config = dict(
    num_hidden_layers=12,
    hidden_size=256,
    n_experts=64,
    experts_per_token=2,
    d_expert=160,
    d_shared_expert=0,
    hidden_act='swiglu',
    moe_layers=[0, 1, 2, 3, 4, 5, 6, 7, 8, 9, 10, 11],
    router_score='softmax',
    normalize_top_k=True,
    routed_scale=1.5,
    balance_loss=0.0182,
    balance_bias=False,
    router_z_loss=0.001,
    router_bias=True,
    init_std_router=0.0184,
    lr_router=0.00177,
    num_attention_heads=2,
    num_key_value_heads=1,
    head_dim=128,
    vocab_size=8192,
    norm='rmsnorm',
    norm_place='pre',
    norm_eps=1e-05,
    positions='rope',
    rope_theta=10000.0,
    rope_fraction=1.0,
    qk_norm=False,
    attn_scale=0.0884,
    tie_word_embeddings=False,
    parallel_block=False,
    extras=['capped logits'],
    init='normal',
    init_std_qkv=0.0254,
    init_std_o=0.0,
    init_std_up=0.0254,
    init_std_down=0.0,
    optimizer='soap_variant',
    learning_rate=0.00246,
    beta1=0.95,
    beta2=0.95,
    weight_decay=0.06,
    lr_head=0.0059,
    max_grad_norm=2.0,
    warmup_steps=200,
    schedule='wsd',
    decay_fraction=0.609,
    decay_shape='linear',
    final_lr_fraction=0.0,
    batch_tokens=65536,
    max_seq_len=512,
    doc_mask=True,
    train_tokens=562400000,
    max_steps=8582,
    dataset='wikipedia_en',
)
Below are experts of layer 8 (counted from 0) of a mixture-of-experts language model. Rows are named router (the router's row for the expert) and show model dimensions 0-255. Each number is 500 + 40 x the weight over its row's rms, rounded and kept within 0 to 999. Numbers have three digits each.
After each expert's rows: a language model's description of what the expert responds to. This comes from a sample of Wikipedia text that the model never trained on.

# expert 51
router:552424437444537461556593547530471486529536429532509456484518526512563442512493454505553447510504576580497513460488525500459460546467460542479484519544453548498495543490531461485524447532559566513458525448488514443492603483478496518407531492468481420528550537506510542538559507444473440539552504495493465427467427460492494495503454530436471570450451394487464486511500424466507503505500529534534549514538597452482448429511493474459496527466535477513507432498525516492490509489469542500520511452472513420509445521547513550466504554464546479515546483542478466471589536483463503507481517505492490521458474647412468548481535494444437553476515526501482526462524534479468472479560476531440530552532482502536454573533450511521466528514527459535474482507447498547505515556489466
It responds to: Person descriptors like young, old, former, brother, and -born in Algerian-born; also word-final pieces like -ted, -ph.

# expert 3
router:512487439441467477522529507559472482510534506511474458555485504513508484506507460486561504495551522539519517463476497448452388528469511557498551482514456508554557487503519493497517482472534543576494487531460578451527532457445473532448497496544507516555530499493502569496518502469479454515497528497434452501502445494494474454475511567450447524508479510471484443464460461463507500521548511589508585505526572487422460484502489447513481513508496524446524507513483506460518473476477539468541491436474491485571476546496521572485564568475536573469522523455418416505521567586502499481501451533536492418526537569514523563506560465464430572447559540471526491485526512578533410550501525395428482447502525545495516524602465534485498470526491423520387496487424491583462500459545478
It responds to: Column-header words and symbols in markdown tables, such as Season, Player, Rank, Pts, Aug, No; also separators and coordinate marks.

# expert 14
router:495493445456531453514526578553490476575532461595463475497459587516503486530484475452606409511516509534478500472467436530433465526449453524552515525544504542559582537445485478484496444496552568531466496511442573467430553468451441480479554542476473434521508472513523538446481503450442507511498560468447461463445470494455529449512456512444463491496470467486509469484542478505544491550460527594510524471491502434451476490505431435558518516489579535517515508488529504467541457481497524495530490450478474493558498479477536592493502536500524514499548509450485458503510558474467513491506483533557549437468510578476492577457524404451500528478531575491480571475488499532564463569564509493430405507529508526496452538531435479526501551458537478519452499493462557546524524537444510
It responds to: Main verbs and auxiliaries right after a subject in biographical or plot narrative, such as was, became, began, got, went.

# expert 18
router:555454441447479443518495551435504502541545481530457491508544527531523486549489469485548475488489488559491555509488437470498450506437440531532516467572483497530507514443493465510531465493489590547484513438437551442469487417448473476494515540510507456514566418529526553514563520484503447527448565478490456523441533476467457451489493507518483557455492478527521430458500471505510547568569559599539547456536552494519454504443480479532487486510556495453544482528507519458551420437491539504522479453486520489604471580534476537501508601492514546510531473493455428491504558531486568521440472529504485490446472449451496511483504455460464549503547513475521481456530505572502439535535541472499441485519543570543492532609428537481533515446544491516423479436459501588454497494459514
It responds to: Numerals and number pieces in table cells after pipes, and in list entries, such as ranks, years and votes, like 134, 1968, 15.

# expert 2
router:579463439410522473536534512474479499532544429508443468583508488518509408477517517479540458516491510537437588494388441480474458543467482521560517495529484537502593481505532389485492534480495529585466508497451576396525504450480459494519458543403418505540523489537523521437486470479449505486480528480477502470496512456519508476453523560455446556498503481485468479446546490494545521572479519537539566437523561483473470507430447493526539531437542530540523490529509519547598446463473512468499506454445460505513524568496537529461526552499540492491509504528456455463565569543555548522517468574463495511489471530469434526494538482395479515479523533498491535511544527504482479569522516472472493518510529566567466509549452556438486496485512447493456495516502551549482510509452461
It responds to: Final pieces of foreign or proper names and place names before commas or line breaks, such as Trutnov, Brașov, Reșița, Billericay Town.

# expert 60
router:501427441433564547475490557532508519552507490538491416501531529493585423523566474500506442470519594521502500450482446473477429511492483533552546497485564484491526545504541438419550522459564487546452479460451526419494489456484481467472493482458493523456537495517508494468550505437471449471506559481560478432453494531440488505477500520476460522506460523479496547565532486507525535484572499481553540483474498468515499490453441491479547515465544496455503568516473619472500484413432523515525459434491509483606435525548468524491455547495472547516517517503500497440566508508491537473445455514490547467485490508474488457430523415481467563490528483461539564417554514559535542526588510461473455475513526501513489534523475459484437553480572509464460461459440487596496571531460498
It responds to: Syllables inside Arabic, South Asian, Japanese and Chinese names, such as Q-asi-m, H-ashi-mi, Bh-arat, Zh-ang.

# expert 40
router:585482451478533498502529548518508478491544497538489488571496531574538443495529487517498460528515488543484535434491504482409467597486481549495554516495488595530512536445518482480544497502561526508520577470479555485480551468425435492519506591433470443522503450517499547510531526525492501500508529449467460466484493447491504474485488527454445542482536464513505534476533440443558582502512517545541556435526565443525478451432401477498581531463545576428530497564558551472541502477462574479527461452492483458507475495532532553524527534455510580464498537484444486476485535563435559439447485563514561509477511504443462542479523494497469495433532521534513547434578484542544426527529459488495512589486512537552503584539454559511473524490508472509485490522480521546506541568463465
It responds to: Prepositions and articles before place names plus compass and New/United words, e.g. state of Indiana, from Scarborough, North, South, plus table bars.

# expert 43
router:553391454498552474552505523464397490472543482525472504507523526503518467511488456458550452530519509529468523472475470515472501534455456497527579437515457488474599464394543447370520458415556562478455548531464500482487515498473472426502489556462482490549484460524479525467590549491483457536475562432435438457454499450498506436466457541492493544497504493515493470473509474454541510495501487547532491506552493491500495467491427470506561494496516560433524563484509523496503475452470546485526506482478446494492426514535502543509523562500589549484536515424497387468541550517555536466463472565555530484461541500464454469483527445492454550452558507497542525479582573517484473522487476467527527471519538524576515462523450499506474493473537491509416453503426546551465506546475496
It responds to: First capitalized word piece of a split surname or place name, such as Cha in Chase, Pur in Purdy, Ali in Aliabad.

# expert 15
router:523431445445471516527544519554431569544519475489500481498494570539510507476491469465560474528509555534455521482416537511480496522547460559509519478533487494500543558426506440492472399503564544531483531462510503445460508490457459490475457498476483468512564518486522484550529490484466528562472477407473494494519490429505505441483459482476473501495513549460480530500526487445516551595539525476503553473469537503447450464495446483560580558468505574539502444501520520495581438463488573418506527474449512466518514529489473568544539577484555451481521551532466481545566567491532577531479453466537539496506542495518456537432482478501441530485503544502518484431589454544537551495572495509491455468518452494495506545534467510557410542481574450525443517488443555589547498525423472
It responds to: Word pieces d, ed, ke, id, din inside words like ridge, Yankees, turbid, plus sentence-initial However, Although, According.

# expert 50
router:552443444464525464529547510456450469481496553559512478546483484608493464506542449457524478489493489528452500436446451416476396545518489513520586512513444527510528507474540415421507474489536535511475503508457491474478564465449442506556475560426509481578524452490474557487554546461485435485510583472460472524503505485496526446456515543472441461528480458511495514492529459420586532487484479559522507488534496491476476458473447426531582559486523506416501563508514552506514489454473521495527492483445463524502482527517507570489481511504522534449496533419467470442520551509508570438505452516547531461446510506460457459456552448487475542476554484507552535467506519494503473504547476439526515548561484539530515529523470545508432539494469453592436461488435552560463544539408543
It responds to: Opening pieces of capitalized place names and proper nouns after in, from or a pipe, such as Los, Hong, Fort, Bod(ø), Rot(terdam).

# expert 61
router:564445441528509512533517518498446498518522486528438506525500513512518505500474510490518476517492556504500469496501482482476482597470432465551559508541456513537548491400516470470500444440520587528395541461433504495456548434492471539466485494419445540557511534554488563458504548475549491532479530431461465459502508490468480455439498561470470532524497535485456488484487477473521516516539512499552529508546508479492454455471463525540548513496496540487482531533519488526577490465427523521489460439460516444532409577543514533532454559467539508491504510481477451460551606512534530432475544489478533478426487515448469497481586439467489514455505557502556559477601523526466436563530529477500442450478497563558488563585469524527463461427543483560474485523454516598436561478498517
It responds to: Accented or non-ASCII characters inside words (ü in Führer, Greek letters), backslashes, and capital letters in abbreviations like POL, MRF.

# expert 52
router:554409440485543472551544573522511470457497416557510440495482485533530426564543473501508530519474557521469535433427524525473470539493504544479519473526515492542574532432493467458502468464510562501494560487439508477492512448452475481477555559498493515583529524514507501472518516466441506513467540502418465478471480478439425460418497487439441541437478405554495441496554485477496540503505506529535516473539603497531491513442450441543484487528502526491512476513445502529569472500498517492537460427433473437534461508528540523458508516468499548489511534454455471452493501548540536479496473534478512495421515554506470576440559498418465548433525523458546527438504544485499523519507532470422454481505561506550441497556405484525508509435506465519468433523440551534463509591483495
It responds to: Single capital letters and letter pairs inside acronyms and codes, such as II-H-F, US-L, AZ-L, FC-C, N/A.

# expert 44
router:582467435490517410504567513530480493561549482514458430550534548486563478531451445503526434545491529560467515462441455498463449564532479566533545475544455553510512524440505472455497534488516542521469545463448528507461553475513447495521498498466495523501552545537499498511519476461500471507471539499426452474540458457494511462491474552483407498465495456492508464518516439495477531496535463594559532505506507481484469465445483450531558512418539529430529503535467556409513493470438462459521510491460463547506423511552452532461511552466518557482484525470516416461493571530531524507437451627468439457401494558549455562471544414416454514455530504516537489516536562533540481513571534511490499481546516519507456545534483513525490503523540430541500528455499499567516514520508456
It responds to: Month names in dates and date ranges, often after on, in or between, such as January 29, April 21, March 3.

# expert 36
router:505481450489425505490494514513463501525508523521462540561498522497565422532548500477499493577511542536442559486459524448517494488510486502515509494519475487563572505514563487483506499465456516522503507515497496458472532456466475510452538522521497474518544484544516544517487553461514453526473519506482412506569553494473538499429434582489425504456499426528471494476489447458531557517472548559512548500541573470431486479463424499471566491447511542533468573564511535428508552492462562479446492453443467496506439522534544536486583541488522587441533484437423474547507506534510543443468463531495473495468538500479487577473533474482445583521541540437509492454516559597495476510484476452434436460516506524526464492545408494435498520412535460577456465510377500567529530506490486
It responds to: Equals signs and words of wiki section headings like History, Career and See also, plus table pipes and semicolons.

# expert 46
router:529470447488473411507496562504436481490510450546454508513487523499521407517560433448569517504519491510468565511464493462482443508436506540512543482533484487534538507485582509469507502440541517520495548487480534457490520484460432442470521491484396509548530463497501549466526454489486461523463567452494427461501488442437526401463461548477495518518519467488561492535466505498528493490550535508557556506521505477450484474467435455475580528453542589437554555516523573524530477504452570492519540476446479497516476557515476540537538529508523486491569521486549454458554550538502556543451472501512556439505561517421461526487535485454464555489588461485531530473518566526537518592539506457524501494466554517519491520498455523479456477516588505590417487437441522606467512541496473
It responds to: Opening syllables of non-English names and titles, often Asian, such as Ut-hi, Nin, Sur-fers, Ho-sokawa, Sav-oia.

# expert 37
router:498470475470523450465553524503454445551509463534450468509507521500532430532505500494568456522554509591454568463491492514443430580494507551534512515547493522486545578489517391501492487453435530560540498478541555439526518509512497496440506489418425447488541493456507532463532543494446529521509508415438437442473457457511485512464453525469417522492514545488496446512510481456505470502557507523531576475515527502502421490431441497532530559453552486487562488507491518514565413448464518465499448457481477486532502546518561529500568568493491589497561511505462460485538534484520520479501468570517538463502502546500451474456488518413488551401559562503529529492555539575456519506511441471452481501554516486497437557531431557509455537548548515465483473520472506504553531573465478
It responds to: Final subword pieces of personal names, often foreign surnames or given names in lists, such as Quent-in, Dioclet-ian, Brun-ner.

# expert 12
router:475458436442531455503566606600501524580510495521478463481512534465524496512507450453561469490483520497462508478513476542456471537513440498525524468584474556443482538512561496469517469508516548530482535484447505466470521475491475537463459525439490497478546430543440473470551518487519456550440501423509413548489468513380521478500433556486430512499549488543451450557486448466522511522542539518530584455493512485516469480494475408516534514506486522506483523488492547408565480512493524517541492475480440503526453501521546525521485510487516583470507494494502510498526576503525559435467462494518486546387548532480452530509528498458492506501520486425538565432526516552546447631559485438449472486488544505487475539491452470463457509441517489529447544560409490546501544510448500
It responds to: Inner pieces of Latinate verbs and words split into fragments, often after a prefix, such as ass-imi-late, dem-obi-lised, den-ied, Ex-cel-sior.

# expert 57
router:516440448427580481492463585533519574555527536546466447522490496515538429524510494468589470512519506496487492482503493553454492471538498560498539494486446501512557525475553462465550482476498530527484461591446623443475448491526488471496556467443448463477544499504492513474536565456509482533467516441550497458515501478531491450477484548462416593448495508522516449557563499415482570525562576498506541458528516473504421461437423501531571490447478564503514545588525493460527463495479506462546457427462443427523471552485520510446506514496596528511508521457469432524537542494500523444454536482516511496453510495529415485490510422467461495487529529479578504504561480479517492489503494476503462447482554540502498533520486518489488485525559488502436447502449474548480489604469515
It responds to: Inner or final syllables of place and proper names, such as -worth, -ington, -ville, -dale, ra in Stranraer, ano in Chattanooga.

# expert 9
router:524496451370549464482573556511516521548513504541423520499548488567516450544555417475525466531554517533491548474411459524467460543472480509514540435528496533507517560544554377515490490455548501538490496482481531391520449438480460479456554474423470469517485521476534491498560502428458488514459550460527411525539446429483501466482514496435403519520564468539492487497495460516535478492544555485562549517565539506473495497444494475530523521436497492480492561527454511439487491479510534480491431445469453457490452483550520524449509533476518523499531531536512444492582481481537508522452507459575510522455542478451448532485542495463495493460566597468479525448556556546490497452562495463480489539497522498486490537519492493506464479504553471516470492490431541535531483581402507
It responds to: Inner syllable pieces of foreign surnames and Latin species names, such as ti, uli, nic, ovic in Kapolongo, michoacanicus.

# expert 28
router:538469457382550481487496545517511581500534513503458430510477514588531495515481462467562447509458503504483544508475521462502420526438446520538514483535459527542578495456526479490546476432514579490472604465472466489467495517518472527481523491463501505527538532495499503497515548487464467540470532493467455538502443499413461441470527534437451492520493504526499433554508448459556467499464578554558542449495529494449500462461465428510488520465555501443572461491472491448552554487434488453526554463447469498537453588545485532484558487461533544505548501518443420453525612534450571487525509539463539436487503521517490540505567501431490538455552493491510524409510475523524488530539468445489459504523481510523513558587469501543497531490539466510448459471466457582511588544487475
It responds to: Units and header or source words in chart, climate and stats tables, such as ft, kg, °C, Billboard, Votes, Drivers.

# expert 49
router:566482456436483460533533540496509550481547425552480469493468491524597479462501447473530444531513541530476537519449524451459453539515441524522515475496512516519579541490500493463564532493522551547475498446472529496512521421474480490510494492414387499496485511505511551468534525491508458531501542461444467477575452427463514479478473508432470490414501434509510463517477453520499468493517524530553583492510535491474477471408495516507490575474556530435543447590485501487523452468479524441545467434414476455513479565521478504429560525470507503440553531470517462448485477533497541488473455519458552491499513505453493539486472515357489522375504517472526579507489516508567527541566472472434448469528518521506469513591465549471472459482520490493450503473472547546554524523466451
It responds to: Nouns for awards, prizes, cups and championships, like Award, Cup, Best, Prize, plus word-ending pieces completing compound words.